Experts of a small language model.
Size: width 640, 176M parameters.
Experts: 112 tanh GELU neurons an expert, 6 picks a token, a softmax router.
Below are experts of layer 5 (counted from 0) of a mixture-of-experts language model. Rows are named router (the router's row for the expert) and show model dimensions 0-127. Each number is 500 + 50 x the weight over its row's rms, rounded and kept within 0 to 999. Numbers have three digits each.
After each expert's rows: "gets" lists some tokens that make up at least twice as much of what it gets as of all text; "raises" lists some tokens whose logits its average output raises strongly, later layers aside. This comes from a sample of Wikipedia text that the model never trained on. Tokens count by the router's weight.

# expert 54
router:565546556549502583479517512517468495531533440429490504468546608483516526524574537451450481507519390527460418507464521508475473408546558473419494518507539578549565496495507444530526442502431486389466369491449521464406505600383443441434524510491501519545536519454491450506447511492443499443522483534492522509520441408439573424466517523590490426523594539484503402494451481514443479508538
gets: " of", ",", " and", " for", " in", " to"
raises: " the", " ", " a"

# expert 22
router:437506449510505422489398525494350477450517519443457520487515504517414465527479519476576491535517533517547530413582535555527486573447476521484396484537515559515542398393489526486521471513554579541425545534574474531427521548511451580519515563496506474486540516482473437434508488511509477429404489503428532524522532516641508565546542510534500406477541514470481525524436531460513556526472
gets: "0", "5", "1", "3", "2", "4"
raises: ",", " in", "s", ".", " ", " and"

# expert 19
router:533520467504434472523536474430457599534465528532435551596453502527558452509591470546502479522406490400421555483512486571512550498475538486499544472501522518629554385454449504486462450473484536419471430599530489404552573520512531467447465534400513537461479451494530481466534514402548535468461515473505508452513531467529558564507561414490500483579474538502458488549529477486516482553497
gets: ",", " and", " or", " in", " to", " is"
raises: " the", " a", " ", "s", " his", " an"

# expert 46
router:473497481564475428590588428546459483544563444443558510400432500492438532504510468499430449512494511499430493558572377500381484521434508548510399440476501529414458612546585424483537467513464473560501465466482460478450561386409439477530530433427461513448524525478450441551520519533492507486416504535437512536535522526491568479537465577510491417425476531461508513522555493498545517508504
gets: " |", ")", "\n", ":", ";", "-"
raises: " ", " was", "c"

# expert 5
router:501435475500442486527463519589495435505530516440487442419500532504531548538438548517515457543425544617474493469473509548525389509586472548507420532464540482550571518584491475527429551438458548536551577513449465520500478511463458573425502471480422520512547530513476426515460450489474428553432458450528499527458589441568548475469472570486476485544519455565529471456541511573409515533435
gets: "\n", ".", "==", "===", " =", " =="
raises: "\n", "-", "|", "2", "S", "1"

# expert 75
router:496493527529464518573446501506370371548515408477535545466510513475471525578396512500538551357456505406473463536506544498544556481501573516507557513460556462557433469500555565468448447478458469497466478523442458553408555500552561517468451426472414401505532526547409509441472545537496521473575460473505516586544423474458449553546515551471501500458462409526507557471474569491488466503479
gets: "s", "es", "ers", "S", "'", "as"
raises: " were", " are", "te", "av"

# expert 1
router:479459497488425537442480513549414479523492489551470421494505546373554459544481492513521456525514504453498563441461540513454533556503530500464521571549412404452443430538460445539459538522400449509535479516431438515501552479459526505540526527491512498527552616468532562565580501469455531475581469485437523503462449518542601452463541510623546476479492540515511556618629446581523453468498
gets: ".", ",", "-", " and", ":", " that"
raises: " ", " The", " In", "\n", " the"

# expert 63
router:525554492552537573530525408443422445506565507480551486553495589485518421470523429482439476475534476483494551481499533526605509550493556520481519421460569501594551470506510502531511537559487466509484458572475533561525583596416465491408516450528511557440542482461493593480505543542433495391492537488488554536502573464472460602445490483509521476483466607385430443414493474417522475483472
gets: "s", " and", "ly", ",", " also", " such"
raises: " ", " of", " in"

# expert 58
router:579598491599462577555502495462438573527535478542464475584470513473591450544564470455469433536500476508472557549538501490577517552425512550557573496476470486572514598582560495545570550525507442483475448585525577516471518501504497509420456504438518581488505498459505538585516476491523546448565464488496518451527455521487492529505495556437470480517440541527524452500602498405551498519497
gets: "ed", "ing", " in", "d", " on", " for"
raises: " the", " a", " ", " an"

# expert 16
router:581490525489472503486454444556495496445465533596501460535468505440475459475435519576419453441514562490459465532487513498451528569528483494574436541476458586553561563588570474525446417470473413401555572464501490472569494473542448473506409466460544574372448447490453527454491495430432514449453575454439487427560511478483529596520563471507470513502376484442538440536569545558584532438510
gets: "ation", "s", "ity", "tion", "ism", "ion"
raises: ",", ".", " (", " and", " in", " of"

# expert 32
router:547435464439493519620428483558505580428456480489446508503432493475490536464505585417473598443475526497439456527563532463492437473468450521525475514543521517438524506517549457544437385574524599549620499514570484553540433442562459468479498561518484510583545454501501417428453544565478505544560413508410484464534529445483495521544534551471512539522541551377431535512489493498473481434528
gets: " ", " |", "0", "1", "2", "4"
raises: "re", "s", " ", "–"

# expert 66
router:420455508452446539420498552516602495441522482472476518575488495454542565451475453445508459483607395532518516417457523501564507568634574497451440549533503548512517497565525540507555561425487512531412497447591527514460445529544587443525483531354460610471510500480443494602446449430461529492470543473509475480542542433526508469398618478527500583459445530495423503464491492630551463494537
gets: "0", "9", "1", "8", "6", "7"
raises: "–", "0", ".", "1", "5", "-"

# expert 43
router:408505480481430541513514519501494538495561500467482538489467523513524447544582458516581446527503560564463500446408456389514456493558584548551510539501547504531536487491543437457534522472435504478507466438497503503526496615548564540459511575468491561540556545464497466426546486502451528474510489451576524492470523496438471513447612544496498566439373457498482432419546489507485427489482
gets: "n", "in", "un", "l", "f", "t"
raises: "ish", "shi", "ard", "ni"

# expert 24
router:514503485526423471500553569480438579578521512491584518487455536515448463448561525582497551516484413415471472492504460583437553444356524509480540532493502467433466522413517487443504479506441475513527486462467489443522484427402468417443483407445538477507510557515493514469592418498503448443579419564459487554505520486487500443438469455497512503407510544529460448532429512478411504527461
gets: " a", " is", " was", " as", " an", " be"
raises: " the", " ", " a", " re", " an", " one"